config.yaml
num_hidden_layers: 14
hidden_size: 320
n_experts: 48
experts_per_token: 6
d_expert: 32
d_shared_expert: 0
hidden_act: "swiglu"
moe_layers: [0, 1, 2, 3, 4, 5, 6, 7, 8, 9, 10, 11, 12, 13]
router_score: "sigmoid"
normalize_top_k: true
routed_scale: 2.45
balance_loss: 0.0023
balance_bias: true
init_std_router: 0.007
lr_router: 0.000375
vocab_size: 2048
norm: "rmsnorm"
norm_eps: 1e-05
tie_word_embeddings: false
optimizer: "adamw"
learning_rate: 0.00122
beta1: 0.9
beta2: 0.98
max_grad_norm: 1.0
batch_tokens: 65536
max_seq_len: 512
train_tokens: 214300000
max_steps: 3270
dataset: "wikipedia_en"
Below are experts of layer 11 (counted from 0) of a mixture-of-experts language model. Rows are named router (the router's row for the expert), gate (a neuron's input weights, with its number), up (a neuron's input weights, with its number) and show model dimensions 240-319. Each number is 128 + 32 x the weight over its row's rms, rounded and kept within 0 to 255. Numbers have three digits each.
Before each expert's rows: "comes after" lists some tokens at least twice as common just before its tokens as in all text. This comes from a sample of Wikipedia text that the model never trained on. Tokens count by the router's weight.

# expert 37
comes after: "\n", " |", " (", " 1", ";", " 2"
router:138143134090136099104136082158176130109166119127133123132096178108157145055084109156111130139129088145186148117161111108097090090143134092140089192186193095109118109103108081104154100085112088133115098149134111117101128125107109121148152172
gate0:138144167103144138112133098117087063168187134121154101140132144165195097108122099147103106096180121107122160173079145175125070089142087129105154108150153096135061128088145103080117146143172069070119072149088123134119149111092065091148136176
up0:090131113136148134083136101177103108165128096134118116155086151221104082135132131177048076167086058124142159144120119179158170107137109112164123093135171127161085159158057129110180166077117134155155119100130155142159128127066107142143136153
gate1:142085112142116071078139063159123168144147195075136168150105163131086119150123069106121142117150126090137124099096157130100060135108157119153101129089160064150128107147144133092181145078164125144096117091144154131116084139150153041133111160
up1:170086097119156061128153153089177149117161101172132151088102134125105100105095125080163199166123100099107098152150127119086074154084088091094083150140095114182100087129129085128105105122201058125161128183097133164134103086111111134114104111
gate2:090152158059098092174120141130123088136106147153129092147180073114166077107102137123138158063056128078157117099174182112164114136149144157125101179123129123152138105058158112130152087128100100118180172109140131035085159133174137163148119120
up2:102084116133192110155108119136124163163152148114182092095119164096086119092109071164091130116171143133194171129141141151167100092111173061112126152156203110125111164138084123127180097093136147138078101143089137116114108086087113121127186120
gate3:133135135156143077180181115156117096107125148161099152134066166117152110152102085212112108112168145111126150119158132082079112144139133106126149101133124145112130097140094119122153074100079090137056093122089125144082182150120136177112116183
up3:081090147089073127178174079176133091102118160152085158117185165116150182170156132159112143091162130094143058202102200093113158163132123147082143144182075130149163150142137083140130084090086120157143141071187105142120094089124133114125155165
gate4:167093048118187144194156132131179089162111172083137120166109135108146145113112177138093118191112093199168115122117117141075114182093093132195122189154133086106148154127087180178101083136140090092161152115158119072095122157068138084092156159
up4:141081097106139053122128087139120141118124194087134102103092150102161157116083180162079172116141060172139151146086121121092124152145095150168124213144170099105139135132089130152166085083119102127095101102124113111139165161120099085114172150
gate5:142138142090153090126112052106207164177172093077103101151074171153115140120105097126075109122169136160195136146097135123082072125063116134161075139123117124150131110155074105111136161149115116085097139116052104102095105180093132091167146109
up5:084071110121108121096106157138099129090079151136154138140176068127075095183164178090192170110141167104163087088099156108110183155121143140067168076096140179092080066131163094115070143125160145154161099144136089166092121077196154101147092097
gate6:068061131110064133114138110152163109073126149116104160111107142108135199130132119106188106149166151102096070137136123101127113157148166125154081089122100134080098109178151115187142143171152174127141149163118132088152156134112101160133187122
up6:124111090067088078145188115169120183075106142121086098150149114087107151135167132157148158159152114074149155095098149106130146191132130092056130114130060139169149093122192091169123166138131174120162105133144165136121197092124132094134121037
gate7:063164158126126217144098155080109088136128143156148074142100116106151112093109114114146102108139179123071156170145129089118158084078171126167169132197108121142082102159146128121117059112096140056109101133110139161076113109183124138118141139
up7:164127056161156133120152094142107193121098160109097166152189080148073145170144152109089155144130101155104132114097137127149156139151071129093151102092134174136146140075142111115100130174170186189177156100159125085147088128129148115156108122
gate8:201164149165158113117114090148188087123099112190135116165159115184210122138147158089115103099146146113110139123104092171165126170110132080182161089091175154107134128078188158128092164114132144129139116154101137141148075167099145097164122162
up8:138161109159048129101110141128131143117095117149088116129137147113111144047107131096124173102153113156105129091138137151186098177072064167118164137165073108163189161115097140148145111208151110140163114172123087080161126191162110070071102076
gate9:117081123132101093143072114115160126134066146183142163062156129118105154086103111096104103055120165077112087166143115158141098114143135116117140177145108090138167103114139164156158149130178120101129094166059115122114172159120149149071191101
up9:124144167166144168120114146109136148103101121123110171166161081158123129156165148097165178111119117123071181082111125142092143162118105122163133103123104142066145123099085126103105134160107202115171203152145102096125073114120159164142144151
gate10:137179146138111098105111128083184089147132076142193117159142140127140117097157140131095126123112136170159147105132175126110111116071160139131157169123136098133077124172106128070109095147158090062123094142167097137146136175111217110105082149
up10:099148122106127102143119099160122108141110150085109165076092111136183111146075125177154122149127083153133109088176135087076095117139142095184084116115079103089139090086174093126158143110067088138102063092086139106114060106096101129132165107
gate11:085080123068138137091128132070185120101127100177111107137077109130153142069113132092167116096077088112172134095125170143103113131121165093105112183097095167132100152175096077070085124086092136123142111112156172053125104070154117141174102159
up11:164142157175132179146115155150108119098106137085117174128178087145144120200174164115100157110133136119082140197141119117124185090125140123133148035097132170090155179077097166172155186142151155193136162143124153143142113162056118074090144101
gate12:168090167106111092128175118168150106150156154174133120186093179162124182095144086144140139177171083111127114106162122097112088115148093136127130165147098111123136129159145073088190121095108147167151081079174091105117152075120176118180108174
up12:165095142093094131126154097164157118141160152160105164163128165178146192113149082146133099170177112121126105130114174165129097131149159145130133170127112134140143118162153028098139122132096148122148110102164085126086125078146170084138125173
gate13:134171146175120128116170207149137191180158087166187119079136156114136135080149129151138129167206124068102156101104098154108101153099188057165169123113086096115134092118174127162127154066071122156126127089099117138226145136109130137163141115
up13:102151146226141128137116174128106185142114086171173102093137160188168166102193197161084168162118127133129151156189040140134102119128168068234097095099145139108140104156130126161175103090137148205136155108148169101182124106106110106136172123
gate14:118123106089137080163149116150105091099165133110128161150093139088111082095103078163180097119138119088134097123134139107142076136157143119129142142138155084082143128221154132099172121173153096126105067118164102129144168128162175081136131081
up14:094136154120140124152081063158132107123089137196072135189135166071107112122148138106107177086115123125148082144138091161099158156125133176130177143150167157122157162110133155068116073113100179112124075115194075143079147095100144091136176131
gate15:174125161124165100137116048165139110098152184097102198110092119109149148143126106127118116121188090129090150099153179163122100080187107077107112103136129075108100100131079112057198115115126147139109138179159149093077127114135103108164074189
up15:138136117164114138154082155095058145165176111118110106138122125195117152123113120072107061158085120093149191147204096148115094106129116128177088100072130110192122127174094089090189134101100080172091118140135149118085115081132095119170106155
gate16:166109178107140133044133147172151106080137157156093119118133134130075109141131132168125125102132111141147063106110072163069114099107070102161096108157087138122177102151134120177122141100107096153114092114101134084122114122128195142187141154
up16:144089109116188114075133104182179106119126117097096119139094178128121095117141071135071110130102094130163054106137174106081167139140120139080080153138135090129128056091113126142133130096085062083124119195138070121127175123116146141167118133
gate17:155138119157116132125157141106149196123122053152031087107169125146139168111160160127087081123107146120106127158082110082125138065179048103119051121126146102123152143110084171150182157149142120171157202184104112109085147118099109063141127186
up17:109100114146231141074165183129091108159173112138142115084129106141073123120131071066151147128149131094160139139133090116158093181124174126124179143059093154127128136097107121097081152111114111140130083083125119106140168076120164102105081088
gate18:089115156112154121117115171177155165096186106114158105164082164076172179053100164166103121126149156102127181096147104140101109110053156100168090134143141090233127171127142080145137127126146107107135108132170073126125150157097078163077123161
up18:159146117159107120102163103105076124170088143156123151102179102133116085150185085145168157133130140136060080153078126156113117133184097137117169113135099147074154106150177159107100183121134153172095160138122178116127174098096154091161085110
gate19:090036167110131152120102160069149100099104148115090111181092105078090156138107172132123113121066163151138150114095115143080174097156125097156148122183083144163155144183117149153148154116101149148105096128119088124141157128154095181159155134
up19:083124065139093129154127104115120133121137097103154154149155144131147092118156151081130146072168136080084151114178066178182112092096148157139145150116102201075134123125154109106157106143123154119131112098138191072119147133118093129085162119
gate20:085092115109070115141088094130190158052110150098074160123126086125146161097128144102072135073157132140159101117148128136149105050141108093158059134132146119127174103151100144121158160119139089159121114167095137139135140136121035139130160192
up20:126152138140079172132034094118130157094131080155110062133109093130149098134101160111101091091107131138152180150093113117088144135121102133086095115171166095116202095151062094126095127154116126107143133182072083158149098141105110091150201119
gate21:113159065087167085066145125202117124168149111113173150102123159166160124108142124120100139150128081101137120150090083122131103114130160074124090155105156073127161101192144102143162153076116125138150114072112074099180159080074092122107172135
up21:126125096084142084054126139212157083143178108153171150126082211136181161087153088100136161134134076127115095116088150155092133141143157063141107137170172103156170095118143087122120137104142149125151119135087122111154153067075091118112135115
gate22:142146143142139134150067163091165163167127115105106105086106165183160126104119130145098125114065148151141103098194071107124110098118126104141125112147174116068073121164097135141144180171083119126132134168085137143057129164086159131182178145
up22:138108084110127090130148148127058126092138122149164108110152156093150086137104124136134180156153115082129083160125178094161118112126145165103150134133142161173072097145171134104105081111149118104109071130114095152177146106151132162068100118
gate23:083096129093136101158095152107095108173159099087127090124112132111126092109028118151121104153142162140141128131159143151125060078094119189157142179205197116158098122144130111126115105111161149142065132135155097158085162121149143105133125104
up23:183135117111110106127161117144114125113153158166120141177132092124052105121167100147159114081111099113135076103111133147128144136110115115118169109081118163183131193126112102154153137089119096094191135167162173101123095107162198127103100202
gate24:145161190129131108108130139128143116059076062163119190130146073112168107097174103071118095084126138151119138214095133139139152108152137124123123148178165159129149142141137161144151136121199130112203096140080170120157139122064154096202154154
up24:100175084103125167138128138151091127145191131162175098154132143082152166064114141104143174151173140108108160131079116073134117118075118079110167144130141093158208169104124092193118127127156100140149093154128116173153072171135073162112133174
gate25:149162181118150116119130086163179125105050140139116138091137127125148077092148086105176111108081114125036136123074186150133165171159173133095184100135152103106120066126189141133095123148113189054126135153093122138143123179158148080139167128
up25:176127148151189161161168081152126131099177137138128109163052129162129139151082107137106119181157103134146109115110121181150089048174161079143113132100167103090093129177088102141100142123079145150085104133098057172122180080168131109127131117
gate26:073103163082121111132075090158155128085108133144108082131174159067135185142144123151153113114135129203093117143121134132212155119090164133109151097110111160103157095148144071121132125151138129144108073158112106089154090131133138113151177103
up26:129116148135129168076150124157152154129120170127147169142130115145087128113184102138074103080081160155146161091118087057142170092106108090108142164101149097138152118115118139140094139085150131153184168104144165127112138063113165153138147168

# expert 0
comes after: " |", ".", "\n", " 19", "==", " 18"
router:183111198083133106110184095096182153064111119148099152131100091143140158176201124163129115101082136146163086093090178156071113125152146167076121099130116125129103144179150130120099111129152139109124138155118104131116169123139126124141134113
gate0:111064153095136111138138124076115110157109185150056168156058150091145152164189081121187078093115103164106102128088190161086126183148143151091112132096098119159130098181166153131066109143126148151123110140105088131159119142148142133157138098
up0:164151066130126120127112152180146124141153111097154090045197164147175128094089127180140143193161172100105154127118088159156081155076115124128124116118128110106108106115142084121102157153120119056116133086141153094178126164145127101097096213
gate1:103113163157119165114082137128127100106087130192151120159161105128165158120164149142126185120135056193105104103132146137099150096146142088117151132170151160165177116158113039130126126075132207116125115133178134126123119143160090096111111132
up1:107140080118155152153128134108098115152163085112189082117100089178140098179175132179170169092111154134134115092088145177134133116036115163046145085131112092152087178084128104093112129144166188077103104110092064134116128089136049186074086091
gate2:182171120094166070188137170098166124121162090140124099127135110107117113145163100142119116110112152161180078122091149176118102110079174136101152082080097104081139126185126081160106122115156110097114099174091126192150127103142123147105115130
up2:240166139157144074199156156162164114130112157145155089122200068133088134097105131094104144116143117118128134133125080174178114099135127093147165162101152120078085107140130103181091071131123113131160086202065131152105190159111067119146092126
gate3:120171105119114146079162122112106139119129155095104133108145182121189130175123095153143112143119150149163121103190143171106156092130096139116134144150139156099066160077120102092121209126189116133096108122169101120079150138064140149130178127
up3:151141119057077109188153119089157107140172085125133146145092142152165102147170124122179069099097142035129088079118173174099141159125103145130089106117135148130090106120160126118168128109154132121131196139128075107088162098110113126119151135
gate4:120127128165100076141123157132122107090073158093153133138135146033138136128091081117182084139112139160111115177135122185085176089137112110129191072137167116148151138163128181144178094129118124123093131140160111125088197092151097119136090077
up4:150115145120112114093146162145125040070156109153120117126150179058137165132069112105196176150145099142112124113144177140087126141158101140112202110196150107089106155139141183101164107178166085145124132182113096121127168142165119070151093093
gate5:172169164094098133153142118172162155103140151104144107123132159127174094154103124086118126098144133113116114112106139092185133127162137158147170144120218116117143099101097150151148085103153180203132113088101086145130135099135156075177119123
up5:138140138152166134096069106161107139113160132161084117108176127095112158066118159120093167155183132193113128148177112078123180146160070094134123118165145123070151133139102081129105116158088084154180120137128182169150125113094140041138104122
gate6:199182173097110119113136160111164117114159139090081061079087119083148085104090098183188111133163135090125118124122157114128070136107155127124152079144155121144087112155137174154137129194143127051170141124156092121165133199098110122133150107
up6:133101144092173120092120113174157131085112151146176160076172153159128097168117059145092089095089149121162147094107123066103167171164192149134133144141092161119149091157098107088088169078088108113166081063060100132133108125120148207112092154
gate7:148085139093130120075115109090135146200119114087162167139142140113169171155122113115101100166061122172136149087163073118120145097063153164153131118105128141106077088186180090119117143124141136110074060178104092187170130136098168096157180069
up7:121168076157092163169119121143126156188136178129085138138124163134135113130118152091115180137141147128180144131148111152161107092144109130110201117173133127103177194121137150162095104100100108145128128126190103087064072095147124110086170097
gate8:121087213110111145149138062159050164072102151126098144105146102139145128147074131075148121111135175155106122167138122101166167148173114130129095139174193185124115116171096099149076067118156152184132135147137116142117147085111199114194154101
up8:109122083143161082131182083089079079128116171115120148110110144111106061183129163159167105140126185072126072126114133115103100129112123176096128120144100156133088086175111097142099096121211109079131108115081109155152149083175159153148129120
gate9:136121200125061148145158102100116135112105089154083145121131126122149137152157169160149107118181105104120092082130110114101095130185113142123157077154094110141091147156112175097164148120163168087147092085142136154149163146100154076115098152
up9:152098184127100118129185077092134100144102142181097100137153116113169094156162112124157116082134151133127066087112117154153060112160088120082145108164077086084108123144102182116178132149144113122127138112181151156165152171088144128134141084
gate10:116129108122121108110133149093098107126088138150084112077088057173167103124186117102166145069073126132102103159131161158139117083147163058120188100153098188128136191157126167100115161197175225186128138063090115152155162149134175130125096089
up10:121071143129162119094168065069131121075055092169101141122100113105108138144174093145148086135115121099179067089079139183137178109164189104113102069123103172075148151153174132155126112146115140121119176167124109124101175072156145145136137068
gate11:095101135094185140125147118071139057113126065126135161123104108095138168138086097166150093093083124156144120124127133166142159102155164138070177105142146129153129104117145169119169111104105083108076104135128143144101185104170098171076147125
up11:135196141136120121099128108154096193151165151145134082208138104176169092091137111096142134151153089088141094139144106106176121142149085100139079139083122100112133120161125109144108183171188188146179142143137159125102136156086154078185106097
gate12:111127135097146099203095190124103107134152095101129155126159179152108161125132175082140163141106132121090153119149184117098130163102171102150168133117142087110137146140125125073093093092099117097151107153105125115096132157147091160143165145
up12:088153114148115173167163123138082125125091159112154175102103120173108191112105126122147162180160173144085072077177112137118150149134140062104111177098123146171071107122126101115069111151156229125127076114174135129113149150166176142124066109
gate13:161144146182204147083164114121128165099170164085111152096107129098130094151162125156131088148145098120137135110082185164084120135146149137106154126154092109127131188135136143110140094127113102123158161122080070121136143178189123154132105082
up13:159146116107212074104206109124186110094160123143159105124097168083103096145181147127140105109142175117146131150076130087154134122151094099142121107168153093205099149164173133148172144107133089114144131088089109166095178157127126175102075155
gate14:184129161136152151112180072149146128115096171160138090171144096165064091162146123133102120120131144163152102119076128086084165172158087167080104151114099118096118135120120112053123140175121124088206120127125119225155124065079086146080111137
up14:164155111066067158101130158132072146196143116120080154145176185120158115110076141089179102136108152137111126210139116061105101130111110174170141144107160096109143113137108109194160108122120155174084159130160120104099116174135142143182145146
gate15:139106166191102077184132130113106084095127115098112147168101135106176129144163110168167091097157080173127143141102132180134194115164179132178138123117120160152159110148176098113088049132121165147113141160119094142208126118069158123183116066
up15:127138146162158160122067153202127093124139154107140107105163127150061154099102144093129154186193169126088127170148046073173131128122132076146137163128121139124106145114127127172104127101107154106144128183135174095096089135103158131120160100
gate16:165143106109149065111137122125175152114132089131145066196109085079158126128153182130060102142128123165148083089097175118132128143134141132100143164152052132115111112154147089154159042088166109129093118146111099123140138111149097169107174144
up16:091170124129135235115129127185104150156178140138119187116119140207117155119070123076114134142059149144116178135167103098130085117128144061169173123148209080091116211084140122140113137193041125155150133090187103134166066157187174114176134107
gate17:174156100130109104141133126072087182128133148101138139132183104136108064135111120130185128096117151086108089066125153149057139158122104148064128079106159212155102095158151124130130174140187109126150067144098081123196115127120077129171134107
up17:134135101131112113117140101082139100165104161158122149126114117105121117113079172128150139170122199136183131106154121127091144160102141146061100147119142138151130100139184114102141159217146134119103093099117152172136167108119099143082136081
gate18:114150099081082086121163118097085147136168139099117127136167147153099087142081071129093198143087108068170163108059146135154096163142111171103154097088074123099186085076221105148166124115140125114143153147135118134126136095067075131130126119
up18:111145139123117108140161118082127114133141075089075091107151141152131065172164100169148135113073152100131127116060149124092136187157086148068081064113085082127137095126212116097160156108108114132122139074069123188144137102055057129171113117
gate19:149081176136173137149137068155156170112183156163136161134133128112120151196146086082094063134110104127079083076144145102126107172141160164135120109131138116132037108156118146080124130151149111103172081154165099125132114110142142159082121112
up19:081144145082099113139135162115133132137154129123149127146100215181130100179120099169140074177126107148130131193133107173152160115146140102136179090105156177085129121175154174117134167114080141162078149122127098067126184124129109124109110155
gate20:174078125141113087095122086097150161132143123160158078133136051094163158165129150191084103096150061154148101061139180124112122082096140150130112133110110165140110085130102158129104145114106115080122062116075138100161175179118129167070149104
up20:182116127176157053102103072086136159099142133176125122130156065135125166176139073151100118094173132147164075102114127167092153077127120103102071134135103128121102090188121121117106113115194102062136113144097126125135176129131107124101149109
gate21:120139139166140144159089141157187094105104165162046112218113065122120123110110103102096137106117106200100104125087116175177186112102113094165086109141097124115176136047100156134108141084150129075165149194151173071192088142132138084152163185
up21:104127092159187159155104193135175127146183122174193170094109137112132113127137146122088173168168164098108148143125135113109148109094203139161156157089200118136118174092081097175087115132099132147144122148146173116129129110122160086083061103
gate22:142110128113104113080112076109152137125105168055092085174113108096183118190125088206075085105116140154194174086170118132143174096169115095101073152178129122083142093125121131128114173103138091106081084157070142141165134166106158221127182085
up22:085191154155128163157149154128130136157090170112110091110169137110094126058144124113152164153155129135127166133163129116157163152127043144137128153126110182154145170075095126132136104120128182155221166147146154097125054127135162121112151123
gate23:135065158091155118131200128107082183108146152160151116125141120184125131165122129111116138194133171136167106113132125156160091112088172102108078053103126120060086130152165125071097172171178102134102077137132110143100176131092094113085130115
up23:095113194165134135121162083123161111076130131206146141169120140130132161144145211104098138166137155176068084085143164130128109136160139099122125109105135080103144148157123166067174088104126095143132139150163157170144127120139128110106108156
gate24:150062174148140092108140068136136133053120098189116117131146157132144150185140125142116114135110132161193088127115111170116213104201129146132155115117125166172114134166179118083090114094121112132093102167101149084148188077097145068152093173
up24:145164117102160142101126128120119132160082195095135092125101139158118147082185078094104110113153091086062154121141094117134107103125127089102093151139125103139148183136099154168130115108132116133137115170139087131125074133132105144117134112
gate25:140079113141166128138105118145102087182112129116111124106081151111140098160129112127129124113187133124080130141068166130059131158084155161128156082188154121161098146146135152097140160067109104105156086093075104172098149172193150153193145101
up25:156082104210134150131124061160104219166186128120111142100128184071088146131110100155144133135122124133137137151161123153112109111107112084172142110238157102128115160153078144114152109084099110133145157184095124120075168146144120155180103176
gate26:125134150072150106116118134093176154171128164109124096181114129105176178162173159070147071126142198111116081149069122162179171166088105136118149166118125137172158143111143116158099099149103177175136143098139094188055100101161125074139148154
up26:135137079149131137129106139107085174193147079158160191123172126176057171085095095085159161153097131129158185108169082129081139154082166073084140118105128130114087139175085130154082117137158110108083095124121133140101123109119120103172096079

# expert 34
comes after: " |", ".", " 19", "|", " (", ";"
router:166153120119120108138113179105134172070142113124108170076135120141114181147111143111153148171113114182150184096144093108093164117139097112123087158189142144182164165130130111136103157129164159124138150207126145139147143116126100142120128159
gate0:183154132085127076146144118124069117129149133094106153129100206087079106118125098113118224116082084172145177142102141076103107078139156136149121205158153080177081125148152147164109158059121102101115135141024164120100152113084150131102123155
up0:205107136108192100176098154136128133174161139075173177085136182094095154157114153132076160148105114203135105117120091173120100119105092130168100220184177153182106183146107155151115133116149133073104158147070117132136155164105174140072118137
gate1:159136134154162089129142116152179100154109093064177114125115169101109091184096134171109159168085168144118145086057082144077131164112081179135129131167176109145110201121131171095181170101172090099111105150083105163120175123149112213104136119
up1:174116119105077141080150084175097142165174134125051111117123107161072076160049117156146144132131137170128150142135134082107176066147113120189126116155172127156086146093067140042095155083142132135119158129098186119094158110172144112142117144
gate2:103211095187093120165131121113100102126144099211188129131108094145175153083142074200163142170129121147106065151103133154127112145117114148110120136098109186163108151099141084098139145076143100119136103129124112115161081105118122081102061180
up2:107133119140145130149159115134087146105098085141125151134180166115119126142140171086130165129099106143100150119086164107115156106135160134135106152171131074112115101136077199147157088184094118109113176131119128093051155182192179145159178110
gate3:100093119119105110113116167112084151075093131145174122163084168138082086115130116147134104091112157106131174163063137093106066167093081134077155128098136159115088133139108137090161078059141100171120101111137048096101151080136116112088133173
up3:119139120135162146122121091171095141118141152135132107197169084111117090062130157064131105145177149162125093164066116169136109136140153113130031180128141091082122103083129145129156129139171181150136133125106143112099105090117188052160103122
gate4:137139165111128098158163198073123171139090092183123112113162144096079093096177125125034054161132055129139163113129153091141118120120139114094129151168149151212104158195141126101150059088091190140138222159153153132120107075191136124158151090
up4:132145150083171035176132175095121207085128155122095066086117123062114108164102147145061093155133096098127104102089164106083157118188116115161106116113149119162140149183129128126228117088156113097109223199074111104105220121157115185160087155
gate5:158145082112087105125159163089148173076141109125094128089156118156138175174129163161126131121155113119119157076115128122085148171154074110120110137129116132123093161162107097121129143126179091068171118171124113158150152112142096139134128179
up5:136146121131107149125119117087137102105137105147136218130178119159129157117103100106076100123097100158119128071132130120085191123136103073108087121163115099131145155141062076141064178129192130126219104202119142151151115100104135100150106193
gate6:209131128163134113135077125136133119122174106124143174100128159119127109165061130135178136096129124127141130140136110137143144109153117086098149103205105149160157174102114076109145118081175084141113175132111100144094149203138088180138146110
up6:137096079160132147130055180104132151110159084100059105140101113088080143182072122193134134131169154167134139105158089119122102145049166130084120069155106102126102160128118098113127168111141134132076182174144087101115156149116107116108145095
gate7:172152063166136106110114170146101207145114151143136110154123121153095113144114102154152158162144153088088111104155096096170171139122154110079111132146068156122112147169170129115166121086180147154159139177168053125142133069156106124135155072
up7:137104149156149155188118161129135165193178100126087158086163156161132159145183124084146115104187165105141173145141085144138130155162168126089112098092096078108092131123146120118061091172151159131146127170175140125146137127106096122104106081
gate8:115098114148105105149139146063093117114079136088130164134114111156131136184137104143147126139138159182190139095093082144104137178097136128078117120194133119146078150179170118115118176156162107090125115102110170096108173106080136154166128108
up8:118129174136176099143065142130136083109126120090145125158135172096114103084098170074119139168115126094071087144172108103119138121080065146169102130090167139109120111155161151146146157093124144109113167121133081179130079153197145084145132202
gate9:172164119072168114172129130190154115127139085159154134141117136173159113112081099050179127155122118142109150132163144170194079163072135090093125138138152104109168120152170144092135140128079126128152131121152113119169139159124122189144115099
up9:087140132148102126146126162171074123116158118127136115155112124138186177120085145156151154099148149146085174127106184092145105140082124109126154089163097077127113188093130090151119167148143135131099156077093104167155116181195111163124122115
gate10:160181115147113057180146084155070143064080142137179091164115075066112046134101122154127137106106111123166152096115169098124170095159121140135122113119158176194188085162140080070147091089086142082124081131145158071100131112151152128140115129
up10:088169089113167150076130143164117104140116114159114111129131103103144167112141097131106123156132099106063102180134145147146098153072130107109093127142167106127079118151096140174133129095145155137156149189125113135144168085127166093147064181
gate11:176134122147112119123143091153117148133166117139077100160160143151074086138176132069175119109122129055123164155125138143118074065123149109137159118079160132123121134066075139207173159116109182172111131183118155088039089173126147117122132107
up11:105108108112193145141097156089141122084145090123147125117140104108072132136124105157071166130177149147097141176088112102169116115095164067131149136147143193180133140152154116114105120088113171099083126103110150108089141091133109069173170148
gate12:136135094173152089154099124131084165153165096161153137125061118172136107135085117120121148150156122127135181081152100086108145102077191141089122171165123081127140089098135102149181158108138079132108138079137092171176134152153094153104174069
up12:098103141057151124075137114148102179119105116125132101098127125123164126127115106131123134096139123114098156144177117181158168102153152106187117186124128094109175107119114139135181163110144133161150159126131093105148120150166184136167149117
gate13:106197117074114091090155108137081154129082107150130143138107141156130129076142141067153139129115110109122115149136190144141134156124086129118093152132111088153196139129146144137135158143114170182155120157109159112180091081157168066133139069
up13:116068187159159132156119122165122113096124198128099154184157070108099154122136133103094085095157133149127178137118076133153110130118199113118179100119112129104097115082059133170132087133084104119164142127147120083075143156123156115131145163
gate14:120144134123081071184185104120118123111132111087110180095110170126130136134165188164079129128042168065126105064092204133086091137125082178055146144162089094163136164089115136111144123130171069133183114100136139115121127145149077181098057107
up14:128150153138186106121052157170177107115088111180092070138190115141131106084108080110162140120139142147062176126150097115171121149164140084101187175147132146060126101118150165132116079122090147157140112090114195072121115166112097107153169067
gate15:076114141132103151098122111126087164114081138121101115150114161151097108134160083134103139149060069080112133109146112124150094161140178140107178093169108111156194149111127190101150099117091112084123129107099166197168169114170186157085136111
up15:158170122135119118134112105105082108135163111180093107134162078121101092118132163121101205080157139156115060073071133142153129117186044163146072152135191184123070127115057088113148103096145110170171123106084137097130116171142136136117084183
gate16:144123102138085168151096142158182074118075139114139150097153118088146137145084202151133106168072120154123139169207103157116109144107074110129129111175172089184148148167103133112137123058155126107085114161106149155119126121087119149092137126
up16:087172137141160148156161091125130191117133129148091061174082163158126146112155075118056162107136164123090130153092120093137133103127112102127101162115123167088135120104111087178096133134090191202180111107139134093074148112154128089091139130
gate17:157138086120144122103130132147152127170151182152145130141206130102135120119176095136104194167177181100132166131127135131137085131183098104135141133145128187113077142088164103110103131090145091127164116136098108087090152137105130121099087142
up17:104163138146158143129106056169111136103109105162113117125043073133153055102124158080105069116123109134158122136130122103192154102084114128138108127104173139114138069105121103155161153118111126172118150085147144147116087140116173112199105158
gate18:059113192122117169123136119160144137175228080153093088161054175142142103121131176111120136127147091156118145183109076095162194145146106127181133141112150157191094109141081151126134143147148142067092153126111061128108154115143113091132128150
up18:161163031118062098132166150133066134117073152144148104143166094106117134124111113157122121039112133147161080117153156196171092097103120136138161109105114111108132185138142105089076171183140129150116135167131171118094156102074085106211159142
gate19:101084113130128102178156169095146129148118148078168104162126101087133078139108106093100089102231163103125124095125130126147141070138120153121115124172088196127109148124150096120136161154167091137112106123121115113084116184086111167133105104
up19:120110150151163159075100122119064203136130118115113065127141132111194179137130132101132139162170160195162104100160082142130144118099162189129064146166135153154094108107158088095093168138146176136170116174145130143105125126114136084149182114
gate20:104143167110086121086175152128143107085195202128103100117139132087149071154103109114192098087137131069120123092082117086144142141146133140113107122124102112138134069079167136161133151092182091149165174178081085089149163175160143140049151151
up20:183173072150125157146139111118093137168120145099136134160115072185139134166143140140073091112145082140169159039132142181172126102124089166102135065132139109115133146174111141077133094137088183132111067101146124155157092076098092151143181134
gate21:106100153104120167156116140050118158065159086202134056157157137092169141134099138152138147158094120113182126114093113123163139162083162151148117146145093112154082120135120147116146091094069119081088109142136135081099123138126092107112152134
up21:105141179162177131081236058179094116109107149141092119131079106173108144126135112069138084063101127159090086155087157146133184097107123096150116156120177120091174095093087082137123098133155131154145087081107088143129173139129166105119124147
gate22:150113158104158112087132123143157095139105137074130134076122115046146131180095142145121147144156123166175133063103154113102101178107153136118122096137135125165082068143178153152099123164139144093084134122073152164156173176135121140103153138
up22:090111102134152162139110121157054112138129225129161190097118148139074098094099062135098110138102145085101128159139117106075163135121150151166121112073091109104174156128144190138143186083148146091139127138152091134133100103059117117108059090
gate23:127096081047131116165157125118159150131108174134130124077122108138188152151092172194148141136203192125193146086163098065138103205088163178184138119144146149115122109147103070152074112129066087117147099143191132117106136124068125122161136118
up23:174068086072158133101145122148169158172147168065119115103093133102142076140125126156145129190142170146157134164173131096091088173086145200110115133132140116128166133153116098132129118128084098136101145159144118169116119165116127162177164131
gate24:147111154100154148175091106130151192126166081122134133076149159173123153194174119147158104175139083137060136140105163146128116112160139124185071094162171056087121155161152176144083209135112125131129148137082121083048127141092143090155122135
up24:103085184080128148142142136192115110192189161093102128100087129179098126140140059124127073155107096121114088115128150181142171124117136222122098106097121107119129092096125141134171135118110120122124117136126080086117086152121138150153124087
gate25:120165115142112100064128155144106141096135071130154141141140127101138145127195167168173103096125149099054159103145123106136099144154132043121147121097123158134081098086120169069143146086149151110144161163163120094159148115097113127170075203
up25:101154138105099173151073139102110160073141148134068151066164158099164120160133124108133107170084195094062110125061107107053165146128124143210092076148126145121158140087085187171165111140159109185131152165088105105174186145161123131133150140
gate26:171166116140152103145097186106122145093132111168149113079129128110097174166095117139139157133107119146116139080100111073145172079172133060134088145152146149145132156174127144162095178102172099107164150169124157131122143124144127168099070154
up26:141160101141163126147108155113123140112138144143145129103154113119068155160097149116106141150146129177092132122153059091114182099153146069124083151194105117125120162184116158134114135152166142086159109158148134156157186114116148191127112150